config.toml
num_hidden_layers = 9
hidden_size = 256
n_experts = 32
experts_per_token = 2
d_expert = 80
d_shared_expert = 0
hidden_act = "swiglu"
moe_layers = [0, 1, 2, 3, 4, 5, 6, 7, 8]
router_score = "softmax"
normalize_top_k = true
routed_scale = 1.41
balance_loss = 0.00333
balance_bias = false
init_std_router = 0.0243
lr_router = 0.00042
vocab_size = 6054
norm = "rmsnorm"
norm_eps = 1e-06
tie_word_embeddings = false
optimizer = "adamw"
learning_rate = 0.00136
beta1 = 0.9
beta2 = 0.98
max_grad_norm = 0.5
batch_tokens = [32768, 65536, 131072, 262144]
max_seq_len = 512
train_tokens = 319300000
max_steps = 6731
dataset = "wikipedia_en"
Below are experts of layer 3 (counted from 0) of a mixture-of-experts language model. Rows are named router (the router's row for the expert), gate (a neuron's input weights, with its number), up (a neuron's input weights, with its number), down (a neuron's output weights, with its number) and show model dimensions 0-255. Each number is 128 + 32 x the weight over its row's rms, rounded and kept within 0 to 255. Numbers have three digits each.
Before each expert's rows: a language model's description of what the expert responds to. This comes from a sample of Wikipedia text that the model never trained on.

# expert 22
It responds to: Commas and linking words joining clauses or list items, such as and, which, or, who, but, often after nouns.
router:168161102174131091158121167133100137123087063083094161124135165176158108141134127059152103079113087148152026093128114125186137097084131127089132156200165075125117134137070140221083127160157198122189108118151129120093160178131104143134108101106102080149219144117116079138144118146168141100127144202123128126134116151065149146140192078121158174132169149098163148119140130100102054103103148066103111150113109140113137159109051161061139085122154120096175089143118125178093153105136087131128092111125088144129169135072131149176116115142060152105155119146151115115166170162126143073152124137120129198161100107149139163123081151114144091184154092094099108137100148124189117155113140120154110146158104103118093126187132146106147144113125130159091123155169108120157124162178158
gate2:135108115119078171113144083117144099123127137142120140123078147090148063165142137138068148141101158176176117068110122063144081174164076090039191135132143114118154075121137156120168165115167097107093121083142130133073111207081125165113156078138128141129125128142130151103066120134126166119130125116140119096126068116141134160077153101142138158092124090076154137099103102100105119140193108181138176139045148133157166053101168134082144132137100157162133160149119125102119135121108115122078115165113104154116105125163192121183129103161069078149151095179102150187102097101126189184152081116169136115081142176142169134094158150147102139106175120190139128136152112209048128084052149118104152124121135163102138110139121181149173124125086121103146142051108097146126135103098137
up2:085106154083127086203134102103163067111175115102151143087156120132096129126086211107091124113155134060099125118135124140096078188085111095121133111112140140160114105098181139143155159162161124083117140113135162154134105167103096102161140122056085144105152143189127047165121114132126175117096136130124103113117105069158153115102152138107129092086196144140137145089163040148134153123122132153087151189147169041158121099084142045122157061158109135184188135082125018113127099167155113098064127174159125094145124146143152154151094101118143138165163131103131167122113068080149110105158158132171104123119087158139133132097111110149168054152123112166141107106166067162106121148117118094163167131098153085173124102167118145102103165097123139102115087131080151113124155131168123
down2:077097100148162117171158072137151091084154108072152097143168131178104150118023135118065124123113178117149151081095176150127148138170094103098159142085101075203119124173125133094131203073096142137142129091153178128126114163124108123127122145063153127136116138154104086145134150109047113081097077116181131116120158107089148086167226157115112121130119097076092124115188119119169120093155096140087144118150118101137137097127132084106182114157089123142137108117133109131199022160152130189129097126174134125154121130120122154115108076064101115170115132137139203127154156164119107202165134096145155077170189108135138195136077137170150119147086171110145132124131095147113092126070083111154172133145108119117098143153133153150103135127186132128187145120119131097109116094137125
gate3:071128146157100173139114103121147123145162151134126122101128063125167155139135128117136115122170066166154122126149132133120105081187034092158122120148138118123134138154124157141169152127144085184164136114134142076143136113107171127133133185122131101114106123182133116088084113098157103176127138123139073176045154113116159148111118072086085158083138086171143109113176115181153161108084200158098128154119131164116054108068163080112161153149131166113117128076081106151134139113105154196053124148083116159033100118126110158096143130099146094173084130182056094085116053164117119183132133174138126119139142113128144117061139176122145134098145113121121149087173118101142108211111105174168075106137172131146106121093105172121113155072123063204121090169153101117129133131139116
up3:145074169062152155139198112188098162152152145122157102125160128126080189117078127156117079125144176129060120111105142127088113127120147086105158111103160170177136146137126128093112159078161155153085047157157129120172148098071142071076125101162111160119091173129159133094144117146135196118125078080094132121146160110113081119116092169157119132126108178150137157121138094156117146156211056126118142138130184082116168111134126165162097140102149110116140110123106139065126084146129132098089111124165123105149127153158152104105127098114195154120157073086159174096124165093134185071086199079177102097106146070096066090156116173162111123091155115090130177176112090090075173101138111111111130091126116142083171107108147105172080130124110093133118114163146166101056129091112089
down3:095117111116112154159147129134138176131134124139109127062107156132135171164139171128101198221138131119080071083128136162133058136175121147149091135131141046168123082121108112087124140133096189183095166147162149078101140113160103157117121110129111084092139142200119170108157128118081169089057189097093128122078176132092149088063127111156105122090114109106142170147123090091147141109148123161138151093148161076093148122124089126132152162125108125090138048145145106177134133136084115109139110183106098087112120075119089149086110093096067107143158117095109133165120149102175210092129116124164139159165094087080119175175119198122098117122106126140154099160132088049154189164141133099057151069096130132127135109084173159120171165133131139125122160110145176145110127069109165
gate4:150160112069172104153120151137120059182176156185177085097076142113061118083150162176088143095188068177108129084109120112111098104103098115080083112116110144110153153151071153098151166124097081083128158124093117140136205117168107099139137097168130125065109150113088107109115129078158169190166165101117029086134126135122065184076152106121134113101126128142146102143163119145087177210159123115170078104170151152105092152136150117183117162168100133158093111080104106185145140143112124086155093152173166086140131097142154108063106076129136079167074116108140200080142142128100163112115099162150079078138136095113081126157166153148094183134109154121150118171107128121090107151095107119133130112129123170087158113163125135118132165129057140143175155144138125136134117116104132
up4:101173077167169126149105143135193106122121126111149154072097127146187123044165189105111189076136149194109110117117119092150134070141108080157086054121105154109125162108107140113125158168111123152127123140122129099180172176138103117134124134151145105103113144065123080139138129109149132089148195109065083120102132190148112148130163104160163119110166126167162083110131105174115127151081174160152129192147113127071062120113150070130112164174139134104138129094079132187149176174139150147119070144124137090147132095120134131132110077187121111164127069127127129092111165092148142069150147092165137114170124088189105123203130108137176181097141114108077116181133157144123106114117116093134131057092147136174199121179122136170172160049087104135103111093131075082132115116135152
down4:111097122132094135141098209157150115117095132092084186164151094150139131079156107135092160147124108160173113100111145124155125119126087070111069092118161123122129105143092120174187154112173158146151168159110061130140165158131053095188143098102132106118213164062114147115135160116084114155126146166078124117156097165079126147169085208108126127158118123164167098182130144133113181176092115193157142131130143150141133163137076117171128147169120163127122128112127137148116120137135051167176032120158104094101084121110133098118118071121152164090104173106138141063165133101198113113122097105148108151115107137127132092209105167117108139109095118115109105183152124093179143105149136115103086169072121133169138092138153176120073174105075123161081150162144101133076196101112162
gate5:142128145122183128182130113157173156122161132112125075136129137155095187064158104142235125127105088127094127119117206130102146118126101147108094142134141103127147148142107114145152139142193154141151094248150129078107124167182087129146139110172181050126107106109122095150098111149134084135109165143156146107165175139122202126103120147143172145150102144111132227212082113132112144089098172104179114126180115086175067152139152138108097187153103150110149108131109122149105154080111122134099125182130105099168116102131106128078143066060141148106074125152117099129104161123112101152137144117121070099125071137047097127180141153124099146091166114186099121119100135075125103100161066103167103108172159186119102116095138150106069116135149143132115103144121125082137111143127072
up5:137130098096154121197119206080132181160131080132099091124181134143153157056162114096219091124090176142085114097178117136108071144081143120157116143124144126132097145131119127151124180103148149106147162121100136116107140108089075152166132118103100101131148111140061091084124090147129179167190123159097086178120092109150155150166148067122133126119083154136152222197138156130131098110096174066163104138186146141122155135139084121125140169133160113106135127137141113123085134115091094155142104153140082124144190135143081063135096102108167099099105094124221112093103179131159141096136178186141163118142130087086066150154135141123126117134183102109073048160132141117096096139139100088183107141212195150149134120092130120144116126111164156178086134124139098086129116126164134
down5:146159078148163159100103208140111175121154067134165150127161141136108092154086173090128166102059123139136128183206108112090151125148141159128151166137130167170140143136121127186040106147126101172125094107091125187186145134080158136114143083151150111153115133143144110115106142164162089104138080137182153140155115142121119130207136116125131147130132092106077109162123127118106102106124115163142112150123109093161133192086097094167160097133090135138110082114157170170127104102142115132234102106132159159138130132088196108157125167104062163107072175156188154121150136121133156157117101180143158131163142143137156199123102176146118112104134136171117158053152169179139129158100136097144198203185075141206154133165109182166083122117143151110101078142112144110170157100125104
gate6:171185101183153128135144110153074162140172141157135152170156141150117140109117101122163166124106166101126136117161105114133153100147157092106138126133074153128116136060133059172184126112143123083129101177162096143078112101074108188089163093198164170086142141070095114119055097126178120147109168108110167162117150112150136156091146125188145115143080110108070151150107120130081124117179190163140128131099146094121165119209104190080059154111130089109146113113103172072091118069169103081159085108147120093168130143135165139132156116135142111190129133098137105167100160153157073113121121051151103139146128124183125140079131128135168081089147137194077156140075130133079172092145047106085121117133091130078121102165136109120106117160154174150144170141099131115069111145074101
up6:162144107204138096110135158159135127103094132150116171126153181145164199128161091158205143081121146064144153155155084158097175052177142155152112081131152117075146178131145103152198161143147150095091111166190158128102118110116109158122132141125143153155154099119165113110101078145164063178131173138132179125100097184149191157154135131130180136179119119151121115191076122111096125116106180114058098119084137115150172143157108160111129131103094082098191100136057112116083087114158076095147169059079121133123109129091180116098140141131147130152157127126118159129149170184193122125122139113125071144145110156159150134121138087133122083142138148167114092140104108165101170124135087087142138102135097107141119119216109169122061136131171141097110165197187127123078104151108085
down6:121168132115125133115110105167093173133114137104110152094115112187098058128095153138176129110137106160200123102122175125160142135120132140159125103146116100122144073128098160153093130072116094175116102098120123128180144099155105150075131108149102136140094123139112112094149109125112203084097126178109127075130120147151157103146170100098125130173105114129123092146118131104125001164109151146093099126118120132148078164103094125114182103099158145171072066136146088105093112155133135121122180167141176168162112095128105119077138127102144107128203169060116112155148113179156195168105131162120109222135101096116149213168138155139107073172146191176167120151104098176174126139063127142169138094145140137116151142198126178127088130125048117067147078111113158107083131087100075
gate7:132140123087136141107144164084084132160155150134189103106118121115129140105172166153112156165110053168119161088135112124088121109122128138112091132126127149150137073185088089146165171188151142158199135153113151144076145149113158085128124154175170117121123119134157119125068194174146063146146155124183145127096162117144133117153111151149107148107083127136078108170144069169155160129156132184116185078130128062112103129145148146140125139163102164109146119095036112130141192177106193120128121149110101131094089189100141112053146105126153177090173096178059151136066095143148083118139127145105104118142117172138149109079177078148145111166136127166096151155161113115189152114089083153174195119077154120062125168066161134074142127128122148132208159132156123111204127128115116
up7:145127129129081097153143104198182146056103109126080118154146154104086157121093074136174109108123133073143137123075171167132166165118039172074161152124130080155136133142127189099139142113120112108067105174143099147097135142144149090117164095120102158147139143156095127149120148084112182129128124114080086127143092158140153172115127141134122103131147153104163151108121155143112137156154146135139179097174098200160103150123138092138139119103177087176117128111195073080137073130138104170150113166153103154152139118155102134133111164089120113170066202106191179162157133205101153170126160083155138143110155125085127154168120175157094104098141142055161105062084108095061117111185152125074077160122118151152127164148095067186130116156082173167099139169148113179111126177153164
down7:124071114164146067081136125095137108113105063074159123107130100138114119160143077132099124159136129102077118144128117120172151110095121142132128183069173071193101131094180140156091178101054105144103145122137106050124144110179131096089146127110090145106195144189153152117166132182089122116047179123138170148134186127097102123143140160164119067107178124146110169135173244122113166157097107174110177084134202128136138128131076135168068168103122117146061127053033108133105119112053119124147115133127091115138130132160142177120055176078116107127146101145131131136117180145148155118120158097117136176150122133121123185161143155122089135068120117092132124167129097116150129127126147120110124142103113147101126166081131105090128133134089160096087108174107099119140085115102155
gate8:089107153128142113132105146123184142167126145101093157058121101106175153128060119108098090190132154131068131140110117107132152136175107070110080161126146235096103123154117056135112120108135111156094101087085171132129083155127140170164144184130184177133128107170122138047076142117103061144130099138152082129076094140118112112151147146089119139133156084157082125097174143088117102125150099090121115098119132149100123152135115072102125117174121167090165103105168091185070126140125128159149112089134049166092124117108097147148145184118134172125121134184181093144131103067179100144174144171158158151098135086144084109131149117106192132160076149103134146158169185153106175112146125103118120127197147120094133137105085090120134145170195064117205157094134137079070114117121111
up8:101140126170129122106129153146124131143134116159115155115110167155186082115098144141164132096155162084098102176210119123159096154086066140133116101121106162075168132163132171134173145144073169066125134115119169183078128153092120131160160099069099164097123160118078103134187183170133127163114136102098101085176096155142058147157149124147119089118141149170095103155175176057133112133139118173161115149133107122146188128136084129091064124112125139131128151123125138111174175116158127189112133128069178092144109179088087081138186161173116099109157147193130093140072191130102125081076080129084156147141116181112125113110126101109122179144122108165142066126134118163142143132185131183095093168167101201152186166178064152155167125155123155097163120131129105105140099195096119
down8:083125147078105180158132129155123148094133026119108160192054168205129124123204130125120136132124107112149126148161078186127068109097143124088169161112117135146130096158189147134161141144097172120146109093129149168106118127154112100134089153086134192127182155126164164116150131133145149138053175162142139182139070140098183131086156104162132089042105206077140144110118117082175151068155143138137134108122119112123185117128138101142164197118119111133098124156153113175142143143125136126078133149179103089103192065134078126146103101113158121137125100174119151087082161079127169166148176124134154166134157122109112125095158055138141144163151141091099112107114169056129134146132117155089163118142138102100142124128125056139163116080166164084135093141126104109158211150125091
gate9:152087124145109097088121140095156125138152133120132063076140118180115156129143142108073102131134042068147184134090161075062145132133121163110151046118128092142177072165125137113195146127128053063133140113156083137123140175166096099135154126163094166161144103185108159132119096163151134160122101083140086113119150119150125133118144060114185138120168118117142067123180072117091170132135062079150095166138136111121129101121170143129152107173104078107139091155137126135169157089200150117117159122154098152136144111145125171159067087132117121166145174084104179134159150111106117167136098168184103079099148117078107091112182063158099117162151121124099158184098160197117120203143144138171162067096101111162111087181150159117143151087182115142166135135122128145122160131093092
up9:139115175116113138140137088131193042156133145128129116127079129064164145162127178148105133163108203154117113111113094211105085172154119083141145129127115168111123109085118179110129105155157163167101128139117150105171102091123170131107151168088124123108096136149107205186084164127132126096119150149088145174101103088167137114172145191150149148155104151091170177150063161120110129120109157105144121122106150126141080165052125106172119141135212121138082163104160104115149097182133109144139075150046101133163147173142122128160145170143129102165127131122135127112133106144140171103092117098170178113108156133102112129152081184067152132097099140203195131118234111113141129150112117164137103173131136099161171081083098155147072058171124077168151100124113132160091090108150089
down9:046078112080135205177104169135122097185145199172156142115119077131150136114164139109140132121151134115163110159132143142104150101160154141116195056201065151171130109140141115096128098106138146157157123111185175192166051151121063143098136182091112179152072119140131145088174129131121196169070207125111125161113161051120084111172100144140134147086121104100173153158127111151120088105145177165131105146153178114158135132109159170068117161163097116104147164124108130185143169112144155166129133117145129147198138089136143163082088116155132139134157135163121152150152111170171187161097120125137130124108141118115135139092096157134128117172110151156169117146071116086100182133125090173141124070091137127157154118160119152118105139092113101166110061153123128184129129079060103